From a checkpoint of a small mixture-of-experts model trained on Wikipedia: width 320.
Below are experts of layer 2 (counted from 0) of a mixture-of-experts language model. Rows are named router (the router's row for the expert), gate (a neuron's input weights, with its number), up (a neuron's input weights, with its number) and show model dimensions 0-79. Each number is 128 + 32 x the weight over its row's rms, rounded and kept within 0 to 255. Numbers have three digits each.
Before each expert's rows: "mostly gets" lists some tokens that are sent to it at least half of the time. This comes from a sample of Wikipedia text that the model never trained on.

# expert 2
mostly gets: " University", " School", " film", " government", " city", " group"
router:223128094066163172105167176109082079094142139137188065180124131124117116104050143126152187120146075120132119169172123175194114120121182140131086149100149141098129150136144137141154099115087122123092133091114126161129083123097083113138140094
gate0:212134121158137141102096134100092074128136093108127156140115163140119137155124167111117190146103103118108119142121142094121060162145110107110099132118160204148091066105133145090127101059144134158088147183047069096132148125153099109162144188
up0:143185107094116080112141183149109066115142203155156129195141115136033115149139100152135113145132131166176055157109069080100128086108109140203075142137103069130113110142153087105102132133117114141175146115124086126129173118132150148131063135
gate1:149151175128149100148088131044099142134145123125140131119167161108160127220104098166118079171194101157141145097138151131188169151069155121141093136082122115131136162103177161107175119095122163144111082120184159173073146115147137123117137179
up1:124162139094129133159071127139116111092119151163111118158148145100117104183132091120153099116154109177133113062160152141246088127151130112139097105073111152128086097131153153159162173127102144156141124135086067172117132169145082098148176124
gate2:150131105159122104179084117154104084095068186184127161116157152122146155173082141154190138136112137123177150160132114181158129098099127093138121152151116142086102075059078130112159092107138139165161127130085135152117094159118154153146105145
up2:125129161172096060137138132104179176139195133108166202101117141133130146101126073073107100134079166131101141125162150143127115155147096195112128143190153138185143121183102148091079081145127112130148069136127137099173102118132106117131177136
gate3:102101134167113153162132129083101151111199164148126125198133046165098179177152152146166163116099160131080129166099149150189111122108201120174155090128176076118177133126079157115117173153088118113048127209128081118165142123110204119091089107
up3:157132156158118093143133127117059114127135124063168139111077148097165166152149109122093106084146112152163081138144065126102110118058128119131165100116139108105141175138122083169165085088158147078124137136094147122109150117154176128158112135
gate4:131119180111116082201166177100092132038094150085153153139142118177123182139138087112107105129105134084130145132129145161112191102165133105088108169088164122107147125088090123205144138095094134097117070179068124072104125051110074155139101153
up4:111147114088171137119181149117127092111127140140145174117113083107207163128125077086141134097154122176125137105140125157166188128080105151125199123133198119164164149090161105165093108143126168161132134115056097062119144074135112122064167104
gate5:111185157161133122116134119119080069173074087103098085115101172107165122173132091130066138087180143087214128104176168095127125145148108156125157141206154121157131163104097159109106107102140174157137152106152129101167082160155153185134118126
up5:166162141144080089126112088110095163177145083096164099092137106158137101112193123112061122105124101091149100158131142088092108173129125153085123140185149119142078122113118128152133158170137135144084112126132117153108086119181194209128154134
gate6:137160086098141120161185091138126141133151182089126104133113099088126165164103192138120074137128082117175107171121116111158094081133218169161125130156141163113116160172126086114104048125115092140203148140114073111157087193155119137108118139
up6:097135126104096150150133096154069179112152204127081123100181144125103149148150138102083131162133110127185149158083138139125046106193137155139128154136092128084131151195083168126072110107124088109160067160148118102137159121152094147121097153
gate7:157069155105112096172095202139089082107087150190151187115164186173135128202086137132134153146151144095135093160139110181144190063116129135163088108155141147141139120133142146069158126074112126156083161131130165127151096103088172116136145126
up7:184170129069109127182120185109124127126133124122109158149146169123092140163143160117165147064116183094157163118144179142137132078128127163149114093190092185077122160170108117088085143107148130140150142098165136169183079147166093153112150128
gate8:127151191172111097079128135121155023079181242056109132106112135137066067176156105140088157120112081076145130140095134163129109088134122154118057057137172105119184132146081113128061105149118194122108154087126092129146122124133144104105127172
up8:090102081110184143151086134141096188113078135125172086143080105128187123119098091130155137127153165201153122087133084075113114162109129090129166118053115092164121122065123143144195110148177095077141126140136143109119153134120118147079163102
gate9:188136142126179111116113152082099118128122115184016143115102145085113175157121214156203124100077178112114151204097109151095139167123113207116133102127174117161167127153089126101178089132128116107086076123127089150080105109115087192110183076
up9:113156170171102150196089183137106159096140202168113107065095183160123113153115094144128095101122112132120123083137183163199078129141128106105080147139148146136150124107143168167162125169187114144138201145142099098111116165085114086121109140
gate10:171143131068156119117142139096119105173137141108114105071132110200149189108139117148093116155125145105131099077109115155167151126135106125097124165098119196122163143098134135147152137085209078097137121129091141186073126150079179140150189141
up10:131147138113134127156136110106137129111098134164095165133126167152162136153171130142137120180118108153147107125084165109149114121102082107147137164102185130136127146152046156104154093145159132144135083092154107111135107124108084186117118134
gate11:155074136152138134135188085140132138133114145158098151119074125108117036164109117124138120211180138140087146101129146161156086162162116122144061149141138135118146145102080127116135150181130077132106129133122120112165113109076110106148148118
up11:144076092091087078073154085086090102072121106093136106129098136125170121128156189108198104084137091091082137118126121137122166126118164139209078054094060134126140167086117176109154114167158135099115189132137214150092128116091142093170115151
gate12:142096184102079141115138155063077090102153149119067111205135114116127070095129101112065099101077125130128128155171174126171104151083156185071141136181153092066123119114167143094114127105108153089158053128122121130076147108128138173157121156
up12:089137137093126175128123166126092119136087126134150111153129105105157148161101071122092181067049125079139092145165161091171140151103160135067141104148166116076141127199144136106169095098176186110148082101174130137113147133116129106200169184
gate13:119089093173056158118179104087164128182118132138158098135150103069186142049136151115116096086118109179119122120163137084125189100092163065130105130161111146153119131131149094152142112109086118136067099185155159162156096089137113155102080114
up13:129116146165189083148117131108133103135138133099095138095182128133065116131086137127103130118115147152101096192097138132142108151132182111176061106189167068136120137134128119109122078157146092172132143140155051121099151171132176116164153176
gate14:075096084092085105124154101166081159098079095159157111150151062131148148118109054136128191142103133131103156092137048150189108129110168103118159134138153175081137139113112209116113094146087156104113130165140119162066117044096163118126134122
up14:108125078158165061116082172142192142127094095103140096119124108121139189103125122099104174180117124148137107101172150109107172183107151095130134125149125161144148098126119119114155128127128157086071126098144109119102146126132152126157116124
gate15:151136168168184152161135067154142082143139139179083116147043155105114136152193094126123174203141139066153109139155167177207157138155115116061154140116100153124112143113157130112151104198113088102154163085143091158172127122081135121094100164
up15:068135087126129117098132199115117188151107116121092139143132158159188196108099123113119129103163134169121131089109103138110046123140130183144109111131156088142134132152097134162147123082128195146115115128181158103099129148158128145147169129
gate16:144178175095158133187155133136165181106152135112056107157084142090141176139110139134140127127094121128085141114089160192167121106107183091124116188117077169151110137078072119156132142120122155129151087118071137118112073171163106130146159146
up16:086143168151038042092163124153098199120137122126079150065133146114178052091111105111124135125078130070116103147125156153084133080151125166137109118139104145118083167123125118110138088179151130136123117079134119087101032117093127101104157140
gate17:164122123125142127126164151115138175116134126134167138092115163106044128154041136103117147145100166088178134083152140137176109124178165167151114151136129119154105165128174128117137201149147074160162151094140098152097099135098127114122180129
up17:181171108140128091144135109134110113160108140182126165131080126126069122135146133142182144136185081077146127125101089193150114096170133170135113165146194176107147104160103158090133115160119138158124139134108151144185145134086114066107143120
gate18:092121157157168170168109140153176110134138170219148138110097091087101107153171155102118113138076093122131162131136154157107181120064121131137157144103099135097176130155088158141089145112113123136206119112126125113112104150185092143061131099
up18:132131117189089105130112153102152138122071121096132165128146151137157116094053099069116165112159155139178187075106080082134100130179104091094117159165166125115118101098101120103126077134164152121099096185157140105084089112105191153139158134
gate19:139133092093117106106115122120097134145110113132085104131131136165163160164052102114113144102114113098074081053154101083154151168106142120069125143163171158126127167134173116166141117102095174090210147085090116159150085104178073075139141187
up19:157185160146100181163138126120094156155089133115096168074111117182122127198144155159101083119104098175050085143115062108058123138088137137162113148132143171123137153094136145172135181091117128126113097145131134129133156137084145141117139128
gate20:118184151193127074118097099102106104185077087106144138171139139158133122129204126089111152153184121146091120114094178131128185151117109138120204105142107164155081091119134058143116117097116125149113122198194105142135134141152168115149075093
up20:181109138178132152109087120081093139136080123146148137077136134103142175097112158150068088096106117139161157129131193144107151076142140140163110127095112169122131105123130101175103124156137109137144129090117130140120193164204136144138168121
gate21:133160139145159113119112061142140180115133139182125148072137158126174156099096155128105108094067173072150138186118083153167105104146128137072155144107157160140192089138109128139115143127174165138165127115083106158094085088175124151135096096
up21:156109121117076130095097094137136149120157153141123133109129152143158122126114141082076121106043149155132112149129133152092095099113120136087128061126138125110176144165120141170106171124119167185113122113080104127114140135146109132158091166
gate22:164069111094107128069103171181114104144162172135121131133178086131107112148141134166145155149125224141143149177178118193142175138140175164137149149171066146090178134128144138118104197175166150069153138156159149132094035108155154121115063103
up22:168175127066105111181127113173161146127100163129117147124166146111108123100107132140183172134175091084088092128158144130164116101106126166091156124099102150120116138181176119136156118130109096192123144135130127123117120078128052166127144166
gate23:175158150106140131193116108149177127098159112138097148122074114116156146159081144129128139137143165110132165119152111182128143114077206082132166157082154106162114111061172127139105137153057075156072128095188148121118194150162113099106081141
up23:049125117120143138094135153113045156132064170114159091111159123120140135113111120169200135141162124095136120079112140115147124114174061120143121127103161051111155157162061153144152126061193157157181194132104088168146053143079141126098110100
gate24:211125146119152085131160148156120161078120114122139162157124171092111131144093129095135119119176079058130117132146124122144106119152152160133077139101149069110125150154106162145134152167150136134136148162128126114086087139087098096121154131
up24:143086130169143088160103136135057199109105108103144165097145119147108150155142155098160104100131152110126161143169093120113127104201136137194089058091089121126137164102158145175097089111159093072122067168148110155125127112203178131146156116
gate25:082128166171149131153172095120156100154107163149118096084096121104126156082121198121133091205117190147127121084141158134090127152102141096117090154138172158148138148108093105162062143109130156117189118137083158156081120076147129075165082123
up25:105132160093182166139112115120127104187146096102137109142078224134125128107137146101116130130145145160112107183147136151145093131165124116140082104118153095075143103086187149145162170153139110049147125062193127167132098189129185096139171140
gate26:109119179135103117069073126092138122151074133094110129104119135139117118199182156138135170102126103110105087142130164098138111148087070122145130188105122183155111188096072113137028066143099162097117150163159114086150069193147153198131176056
up26:152174121099134144129122122082165113089090088164108102112143153111135176087126092108138117083158149132124086112146149190104170154137140110138131107176162130104117112166200207138127122137140168063126109133098125126128135058196140052112085137
gate27:066107091082131112120114108116111091055124155146070124186050089145111124095110136138196152091084152153102094139078082139136125149145120107136090148136129106107153175111119152124185141162128099127080114126073180118078081152122148109075192151
up27:087104186144119120132137138117136113192144081127160188118165199131162095154147145112133087139168108095124129132153184075136126112121126167078133093126108082123099099110159153088087131078122153187106076130167104102145151076130152133113086143
gate28:147136144179171138137117090107127120078059093110172112145104149079088141128133128181137152101096185130130123116135107066142120147115084150066120125126113136119094112145227157173120173138087126139093138112081099111102130136124089176144103185
up28:096142116176197132174143132111125095161096054156138043095162111073139149131181142161057134102139104084041112166144150146104154103154129199126169087172102123120124040095135151175112165222148181073124145086149128128114134093130128119148122162
gate29:149174149112127130094081137082108129118065038086081121104162167144105174122153138092102124161098129179120082068144159124191111127166110151134133150142119117085107097137207106144134138062172117119131168152164177090155153120085163131172108138
up29:164099157173150109100151163146164145099130180180153154138113150158124160173091121134174131134147158117083116178128114128087163090126180058130109106116135128168128142109085150128189114137156128154168111101077116141078104072164081128091161102
gate30:161137148154154126067050084096128160103131131121167141174083158093086160114106127120121103118126089076126083145149111142129181146185172136066106157150183116119212122131111098154126101087105143095197112177108100105161090143116169134111104123
up30:149106097051064120091105111073121156118116077107096112127118094144112166096100150091078092136143101120119091139141121103095161140156175075136114122121082161145174162115134137153133101097056080072113074166083056140112097148146127113100092107
gate31:143120151204183172123107133124122060211130153118180115095157073071134170158132108149077108147110144021029154150149180114209147114137087148080171124130178163115154132144137180184150092122122142158151127182125100145108045078176142143143080113
up31:104116154164140128150098124115125090152134142142108131122080082109134175127169108105091171135096155081072132140171217116169067075142131124192102131109146124086082106126142131160132145071118103160165110138116166202072098104137103127124109095
gate32:176174193118122178131135098137096062138180141157106134064163164111097160115101120112109147173119107098120126132105152157195126125086115116099138138096125152096144215132108155145099168147158115152117154096125111136091136109154112098136130135
up32:139108156167137060154146069118143134147142182103164159092110184123144148070092109151150102164080177133152096204127144147108069133132094103154128138134081104160133166134181063116111145168097091112070132095156117122146151124119196089128149028
gate33:133161125148102093132150129109160103110083126186119118160138151156115192117129108069155169134136024115151075119161051123153130130111122080101168109099118131111117070155181113157106140119097103138137112110154144132106130111062108127138143149
up33:114124158045133097179136136141173148138105107126071151196130128117070159090119153098126102103176089137092118125132135119142192127120207054122190108086099150136109165154151133142093186143112079118129140155090115098085138144122088082155168141
gate34:137181121122146217123091118136136112164129198128137156073114120089141132108173119092160115167147148098096114102144154146168064123141136097124154109135107183056125161145148059202167128166095085135133150128139123129197104146148143127146143072
up34:160132162182100121058136161107156172174190183101133107147093134141168121155124124122193113138094116158090114161154151105112147120156130101146178105152111133117096090085129085093077116120130113209121169164111176109125146114125128143125101119
gate35:132122161074115128121153095150144152157157131152164121149122087104117119164092139070100122082122132153184121118159138173150112097119137134123148123142083129113172151181104128139112113146090146156109140063098137133101150121146082128104178173
up35:150140165182205125104209126159138163090075105143151095135080164139097119159099088176106093134111146163205129124135154153156133090158126134119105109119104119097078125156106104118160116164145116150143097130116192109135099144091125139145129106
gate36:136131155112131098140122159118121119138179158166090141115092154145161150085139096141090145134156065113187084113157094146185172139173175153129098085083129148138224175147139136111188107135141108155191132139127128179106116118170168127084129176
up36:109185104099125111127151138147107086119134130119176128135091147154142135116086083156107141159157037103138139079181080132194134118168149164092116133106104169110154139172124105127133174147111116117173154176124121148105113082177163126098129162
gate37:158107163159145183102127116112087119103117146190155102153129130139147118200126126186149122108099126160106055117128161151099091147121103122146115190092076122152136144142165151151151137141113100121119128166082140125050139127134150168141132105
up37:138107121103123113139132128162191088144105115124116137135126121146073141075155149117111085127178082109105100177108107120103212113103166144145208141131113082151161089101131149194090133137191127159131089058196160137124133146135118075108138152
gate38:179131140100114097057083128091154098094169187059134164129106127108183135160107150078101136199119093145037123095138130147101120144178091057126119153104145125099115127099162132131177120108094129168154143119105075157120100139170121122114152123
up38:131190134105121154109107105093116148090146099068131123112124109090155113166119128135143127130088116146116116102052121208175090103091131108115139156105122157136111149099130170087105100136143138088117136169108088116218109123115132120105103075
gate39:138082143136180101120169143120138121156129190146135129095075116119102156106129143126145122198123054060101110142118163136116073169116139087156141077121114116144122074151094109183137079114071187154168125200128145115128137095153123100101163206
up39:155092136117138166132115115157119152097104181146135122096134124132106121063110105115109121108085135103142141155168177156199188167135116172157115118157067178169124102132157107200086133150141128155137091116170156196161140136124098134103111134
gate40:181095227160147115144039091129136099081094151138124116170068097099129122128146131116105150101144158142141161101091119159105114069174097100097102134241138204106119174170140150123115135098035123159109113075087137159093131133101144122107166127
up40:174098199125142097148103094111160098042110140130148105111118116085159127141102087128114135090119105133167174089138069179119126070133149093093129103218120168121125162175162125124095125107097134133097128079115094160128111148064137106103167145
gate41:093092096139152120180148143082127139117207165134157121150130142087165141132158158130147184110104128162128147138103158205163119116123164162148124129112133135066075159107103158144098112146102113147123101182132121110062144112117134117150153149
up41:127170124089074096171155158131070133123127102095098092110061128100121078165119085133098069091100116096084153133132135121079028099109114131099079167166066154168084157127109112202158117129101164102145118103115127102090168087142113120169185134
gate42:086153164119118112168153115166212091178149142170126121138107145126141104195132116109143174123180120154147073091090128160133119108121093152088161096143124171122128111061109112135089146149117141157128145161166173089180094134157113132181127086
up42:096142221139131130145157125135176141136133091153087127163186068132129087139169163145170097139130139114115138082051167134136118117119086132052128091195178109127183053102098090145091173083121094159123183161133143118127146143108138108160145084
gate43:153115101175065109152155101146134132095095113102108087106108137128159141151094136124064158182111137114158113100142122115126109149098017131129141107148083172092179160121156127214125142125146074114112152117074134161057100121123143105184169125
up43:109139137112095102134059163138112154162145144127152079116145110164101159138143129121115185133130129070108162155149163110182095155155162143145144180136139142100101087085125149103104106125067104112137136185163079117163100143156131114109091139
gate44:142102124118117112156148145100114127129135114106131188156111142114082138116138185151135116134156114072185089208155124082095138120166114105114159068114142109170142101129104156121122134096171141150065108090147101129133105109157128130144137149
up44:113113141133135140188161144122110107170105176114141138111080139091132073115116117123089153135109120145123116130172119158200079108084144128168062151126114184096129138137114140191141115147103195151102109196092157076153108079127135094112127177
gate45:142124077104168115131171102111056088101111074127075093119143117130123167132133081111104120128121146104143091134140149137216166198095174077089096164148115156123139116171071090081094169129132144138119154172064127134165107088177112124103108158
up45:125160148099123101155127113108118062061107206118116150116155108174118137155133159195129100127199147162163169106178094107120081122093114144124128112147142175127125054094086176089138141123139134158173050131128157092111115180101112110138064111
gate46:110166088158149126179128150099120070133044137108099160185166122118154131145064091081155148101095119131149117104080096162166150099077105091114160156130129132161114108132140114099123122147113154088144158097158114172122130128132153185114185128
up46:105106145149151088162138167131144193135110104087146168159115161069112145170091106103166175109040124154139131098107099133127125130107158125143127125105170124174174154136099108068089176161110200140116153137096138162181160088064118169109154086
gate47:145163105100090098189064113165077079118134200082096142094123126143144079115101163138091062165146113159106186121114062149142066102145152119156191122100100165197181127138066110159099123126159152161136102154126095139110061189206160146159121132
up47:125156115203131121161148138091114107102123140137119078135071125141115179117130140127109081094089157089086107147157118127157135102105096140116154180207131042115144141133090137133102126130165138092134123152113112157154160127155119168147141118
gate48:062137141148183130126140105100088116127101114134150126117136151140110135113107168114124119078177144129137136149123125111124140142124142149112190167141100136144137142160143146118137100177093107151165061118131151076103196131085102141113183113
up48:104135151100119128173167132135148128099063108150130085194071136111091119115199142088126126078102164153073180164140103112054140131145123128132108181112140132150112111138153099157126137093143129096158111188088115131145052144146088137113119174
gate49:093115153104100130155182102141061099140104171095117137121184095119179165120120153126155110121125137116141108113141128145153131082169179117106100153159108214076197158100117096198184148104141089104170163057138107134108096086072041106111145129
up49:123133139158062111117146187107151141103082076190181118166113131190143077136065109081162111115086112144132129112139083135098087175095100108097139140106112025171102064089130175028110099156090138161119103161123114147108132122137103156152136122
gate50:085142134144148175121131144177190114099104080136145121050154127138127142117134130134130155121124137163132119109131129118193134112115159137116184157138124210105128078105093144131100131204170101118072097101095107135098089078127140128172093164
up50:158161120145114203143176071111207045119120140170109076106155103162087184153125095077092135148089088129120127160125151158153089110123182135096139174135126198113107093124089074154103123167104068179136107125115110108156125081106108103083092141
gate51:171149120141134106158132126148082169169122110127115078122139163123071123113111168120140101127128114110120096099176130097150144093141163118151084139165151188161089074120118110068153121141183169173169143105124152153120084144130150126166240073
up51:092133134124124126138099149102147150097087139156112104096151107172089113105102116121107129111171153155132125097101146118096095132130077125102120114096127119147057084068108132115105156139170099152139117132197113171154127134099122130079106104
gate52:136193078106084158106169195147122188135057187151074124130168118076140153159088131139133163172180105110175069137098191109148134121126140139132166145117168071157146126132153134169153115125175159169101069165158121163110143101136094156106122073
up52:058123186141163062167094167164145131101178145139144096130128100096115144108133171141090125120088181139118184092085113211138060087188211102154158078152163085144098120131091112113104109129072111130046136123152071102157121116071129085132138120
gate53:163181171119082059168147131101130069132134151097119098168116113137127119139136153130109152088135093133183037144130096139119158117118128120094158058139118169154124111136131118198096127144144111169073111092191136139170091085135125144151150140
up53:091141165140173136143094101121094157133150157134088107112132118129092088117127089166102093083150117097189126164081139157131169138134097137121188055092128143121057173156109136112083107113088117185121094134129102114092122137080135148073154118
gate54:138104111125136160185148103115138061120101170129117114121138129119126170134116100180122172156087130095147146146111127195101107170104125106175100176121123186149139121138093158121124150086165132138179163121174095206100092167140121109125078087
up54:119110137088159086073111090093091132055130116169126116089147124088126136129128102123185140109144140124092090126130136233185080131154140104091125125126128164127168157105126145135160171175112118131103115101169091135118143138164131058090170169
gate55:127121136145178120182155128112111116164101171130119126117109199099058129126151146154120127097156124137070097102139115126107146123110166118076100084131088126134070124126089163147141121125126130078168106118073125102108151177161070133130169148
up55:141088153116146152149128122123160118191112162105064084123147167129105146110108147172113131092094127122088110166131091098126161137145165124134099113129081185089124115120135151145112071122106060059110083135109126129091112153147118154145116134
gate56:175135195111087125133098176123136126063174179102127156157135129134149149103065165109130079101124093180129159066162129125140123139127118119156144137114157156160165138166124093121126076153166075094185141136125143145079096141118113157126088083
up56:072171083184160078151113092156099083152067038094131168111106099130164070128149067106115119128179148128137136115116145132106110093142132115141115130111069087106131186135103164182141128133098129167074115073121151090118108161122100133118095155
gate57:073114168093105120154133085138110184147208143155178085123140133104158151171098110131077125146163103101094098164186134124164168111083152134130099189062100187078168202112109091124117128136090137146149178090125099114143080142126100133117163152
up57:157112138133090121123089110125120088153109127105133167099167140080084122074115161131130164101122200127130099088189111106137201124093160083136152132170105183092094184134133134114085118123142114071158153103070152165108030229135128143124150135
gate58:208105121127110131133101156148118098184142177143140118154093090107088139139124119110142101158148173130094176120167154113100123163092138123076120118158128162096126112101154181101162139085128133131138114155069099135137091084144071131135137127
up58:136143129096092127169131101058077136106162128110121158136073090113135169159101083156094150139061137096105140128129047162153203132140123063099187120124172228093122145146122121166150198154140157137134120143115136175141117103072134158156111154
gate59:234114137116128191177100129125147120134091128126175113065131140187108155107155149134148156164105110137147108187166097069135138169149134116117109173146110149113134025128142137154183162100155104123149128103134118176146110149130147119229142131
up59:152130124071139184116084104120183110128124111129124091100117136166125211121128117101168121139131144162089156115157100144172133108182131086168078108115127152102149092117142177158146155139156097169133112111102140119146147138108185080179184124
gate60:147175202173189140123141105063117156139101178167142148176074142111113048140124134118107147178148116172140141108131146145096135108157150138111101148080161177124161116139126121167121140207105196149180124075130154137095134183125124094119065100
up60:157120143113096178086114148090145125072161121141058113119154153117127143137163168154117094119111141180128182164105174144120145116129075227127115095106099141155186150168104090117134132195098153156180107100112165218134137132117155156120135190
gate61:172120102132188183116133136140101106133124104130137151151129110135162134140089165145128105182120128187144129119151143094164121133181135090155103135080073164186141157129117097099119184111128091084135164122094138123109139128075119101126144071
up61:105110173102124147179140164089135069130151145153137128135114138114108079119147116135134142150188140132083081165127155106130102163109133134125105132165205095109125099165141141082110100155074162134113039168115147146111136146142207121120135128
gate62:177135112094105123102084057068142112123142165108134110162134161146110112107098119066095099141165137093088071108171102122057105177098124140142157162083151175133085083055142108111118130127097163160176136111158132113171142101150082140122153136
up62:118143061124104135115158126160151086098131155099161131110145094144149133101100062078146123135141134040170181197159144155106105085134139128102124147125138099155113081130081109121181112088139143168143092121145098091197106124144096132109097175
gate63:088203113202154071155099144160095112167152116133122112102101116124131113187152139122087122079156171080169039134157093105146116107073076058153117134201165187130171060116148127134140103100105136126136118145158150091133108119185178137140159146
up63:167130132112143164144209099135173131117161160110189178132166127102108106119181146121136119165110038147130133137186144126132158127105177149149116117049142127146132134144127130108105120090157128105147087125080169113188197102108069086149049165
gate64:140151150108102149092143107162174111138144115150210116109101101052134094121129128100152108121124143147117042138077111168104158158088124119137146105148124186081097083122125084199065128123127090117127122142160151136190110166151123146144084056
up64:099044082125134083068136139084145161122091106111091137117103060153106090224140109195190074129108101078098171082138133112182063067071085151161081146086090081098098147104145116118109145129150120100099169171143084107127110183128141078112102105
gate65:109140151140112118123225128143114203150183170166099129093194117121172136138172104144145136155168147139181099076122083123210062184163154191084117161149110154157167100089096140163122136108079107160129157084102101129130167127080102123101107118
up65:193149180159133089089136054089076138137169106103165128144097205119186128161132098101160140099121177129081143167083117107157074138079103136156147086067141123121133083105174104162066180140124056112096109104120110160155112074136129070080091092
gate66:150154139136145128184148129081141144109115159154096143115118154141117179103102151163120107161106103115153098133125089124136066117154094150126141120115132168085122178164195133114167126184148128091135136160189073080040039088142125065174124081
up66:129182187126120103084124136130076141102141165135135149125118121171142124155145092115133116114150139130140082133122102136073091132188162099145161110065140168137124167094188112128158163129162108122148090140157087161092074145172071082169164088
gate67:166130159122139155138172089164131102189145154117192121131097163073143149112128092126074152161138121157154117179150141127148124094091146133133106148145126183110111202106164122134097108111130070127102179093102149107077093128104119141154062135
up67:138100117145199137086103137144139151167136119110131081112164103185173111169117144130136077147218155105088117079163149201130142142110128108107130118141081154153153132052145070139114170186114148168144109103164178080158128149167147150086175145
gate68:051125145146120156128120101129145168140123134036173149080082173117132124133157078148150169082153076109157105129052107141149119153133153151121147087128118143116175163108107116175093116101098101109162153161179099134110119130100164123160131141
up68:123092145166153087184107112114201127175093071152086133144123152140169150132113145095113137140132083112147168125056130115066067167122069089104088156144117165105113058102128094088140125144165136158109122208142143142146111103124148125143097097
gate69:193114165100106123138138143149155134111136189122180092097152120102098139143106135112173081122136039143084112162155087134224033126156168096121098112119118161106139113106138133120158153091125121120159137182086120096112114106146217134158129139
up69:154088156119075098130146161192182138143124160197132082151143069112145062139111113126142120175157124159093129109167099142163052138131125109155162132114147173160114174118116145081148164081111075153101156200047137101149104143138161163155134058
gate70:118159074148159131149077165211098124139155095090128134119179125122154125124105110155091086104108130171137116119089113145138108160166079128180159129081126134144141132116072069126133141107114147171142135132125138173171161138045127118145097126
up70:130095138128112084082190108091130139187115098121094096144115144153111116139142141089160160143164126144111178115119112100085187163069190072126112074178141095076105114141116155080133119090102162084108129057173157094107113137174076103130148163
gate71:153186132113074104123135121143098143130160132116137120193106125175153182193101174187135146094071131109118119165116101136173077154154152132051134141167153219138129094148120146168128112112148126120144066115112129137134086135144094144145092137
up71:121105117201136161179103115112100138107139106200070104159128112116142163095149101171115103146167104157139087102115056180205134120083109109145140100117148133158168100113120075138129145160093173123115143160158097113167158096170163149123101138
gate72:108179160161147110111173112150144149157126139164148094096131111099166168122097087109124070137145147086132166112127116129148158120143114137147228115134096081118096098114093098108138078161101194193109124144144093114112155093131157127150175108
up72:105138142139144154055151183121079148117063124073178126166145087105119120166080083117139133109164149173181132110121136161137096104112088150147047144114111060113143138115118072086122143122118124194194134179196119100133087112131163113133144113
gate73:166127137147145101148092056162096138128209126134123131085120115111087117086132167119058098099111095108114113160098169142072105153103199154141081108126165165137047152153141095211141161138088116149157136128098179124181183170146097139120159121
up73:137166149125149067118137086145106156131171184106069144151111148128121138149098143155010122137108181092127116124112161115105149181075152115171153126134132191153109144147102104146158143088080132128115115116155096112106154078159098107146135144
gate74:096115107176081102143093110126138081148088130107175131131099116125164171142167132157128166159084194072146183152167118174141138136117163150147045179121092193072136120102140145132086172118101123078175132124176146135120111109130136107113149115
up74:103137134107154135134127124157095155064141116131074155121171131105089089136151115115114075110123109169092104107145151099112124071109124115083160153175133073190129153150142143122157101126119133156105127160077139130164187152104114123202136114
gate75:150126145156158084099104136138147095186197098131113044232124121154066106086209190080125081091114123141132138133113155126089140132110161135106102167089183140118121144180087130176111124119085056095106078067148192095102166128110106181133155180
up75:100120112129128142098165110129129200072094111095117159129174138107144109086078104160164123188116140122095111122158103095191140167151068110204157088174131128138119112120143151159199105112136160170178219119134095130185096080140122123151122069
gate76:157156137140109133121152131085124141154119092161138082172122082170133101160080168155093118194140149139117175126068126119141104081103140143117093129127064118088181157104174160086099156139105108143166174114110107150057106137171113165148187156
up76:124178091112148095166190124093088093154142057118155166178148075176082095138088144093089106202085146110126121165120116105103116133112098154067099140118055138131104147098204131140137143126130116128078146063071111111121143114139105142106147164
gate77:169118117096104102128167097168114163147065050105146150144158142130116184136111091115139139177091128151138184181112103138090122107099119122168133177164167031095115148140155124122094079115089104066090099069088147152112173135151101146088085112
up77:000151105075143113168137088169138113155111133069099131084117065149186129148152015158134129166191063107152135089131116129135129156156115124126120126113092128114137112148089148158108145129140160137136112146138072138139102146117185113156087107
gate78:100155140143137123120164184154125154110132121128194159126172136151049063061181172125113143114133128085167139173123143093164140142157150064119103231139097178103136121173158183074197135145128126147113206161133150149097118102219161183095145164
up78:119130123071132169110113120135064121150126111184130098067109155165114132083050100144153084133080114176134131148185185144125111119128182063115106101110100178094150132086182145166186083132145130143133133103087138158118126130161100106167169104
gate79:172162093167125139143146121107153129120150116113163146138152150154065164080138175055171136144127115055118126152123118136092132129098156130131136144116052187108120179109159133135134151109091097087157142065143155163132094148151106198154048142
up79:137091096152054128191094187116119075073149060128185136071094115176091113123112130093180156143133121126085120084156088147160148102117119113115122074130087070119068109105168109069186167128135112163061122083227146122156166131085114164111095131
gate80:166133113084191132123119108165120122073139114139147157161134152074102115095099172107132093140081100149178115088141111143160130144136075100061108172120141166113103101204129131140103102128076186076091135105113139118146105138187147129096161150
up80:111144106179105145084117157117116139173101108157143105144145138134119118128139115160119123143132128115126158175103159191115119055111108118153161114117111074195162074109147185124188092140149109104194082120145164150091188101129111166151161107
gate81:197188136144181160131101125152118069126141164140117100135128053122137159111129172054130160161165112102101115172107180135182150118080152136088113165102105198120132129122129102160097162108151131177162158142163126149189087110136144161173161144
up81:111080153147123135184153112058128152149116086159073119062141131129182119119108156093053107100125137118080099167125122124202146082189140095100116093115041131154150155159090099188155166177156127123211100115172139071219147178165123076153093102
gate82:109113093164096173093152109149117188168097122098134048148139103142139129140157129107143146050135069125120130099131109096106133101128174148200153125144127149161103111167103164129159068065149223163113101084085178179082121158118141105169105122
up82:097166130135141081183143079161096147131152122076137085115122125147133142128135163105107129069076071057151157158091168123067027119142134127104177101139099153091138071135151117149136131137114214106095112078116099088094093146168185100209117198
gate83:119160143119155108114070168104158114123096108109107150121116110118146136118093091103114130072103115123168131131085089120099048145139106075097132101139113159167130144130093128118109126118149159148168177132116155147102090149211185152078076057
up83:105146135138155071086124130185097122225161105173154125139169147133112142152106131069160082144125063162107163104170146142188127127091164155107080100109115127046118096138169146115147164096117080119161117142151117132099154106109102159180158159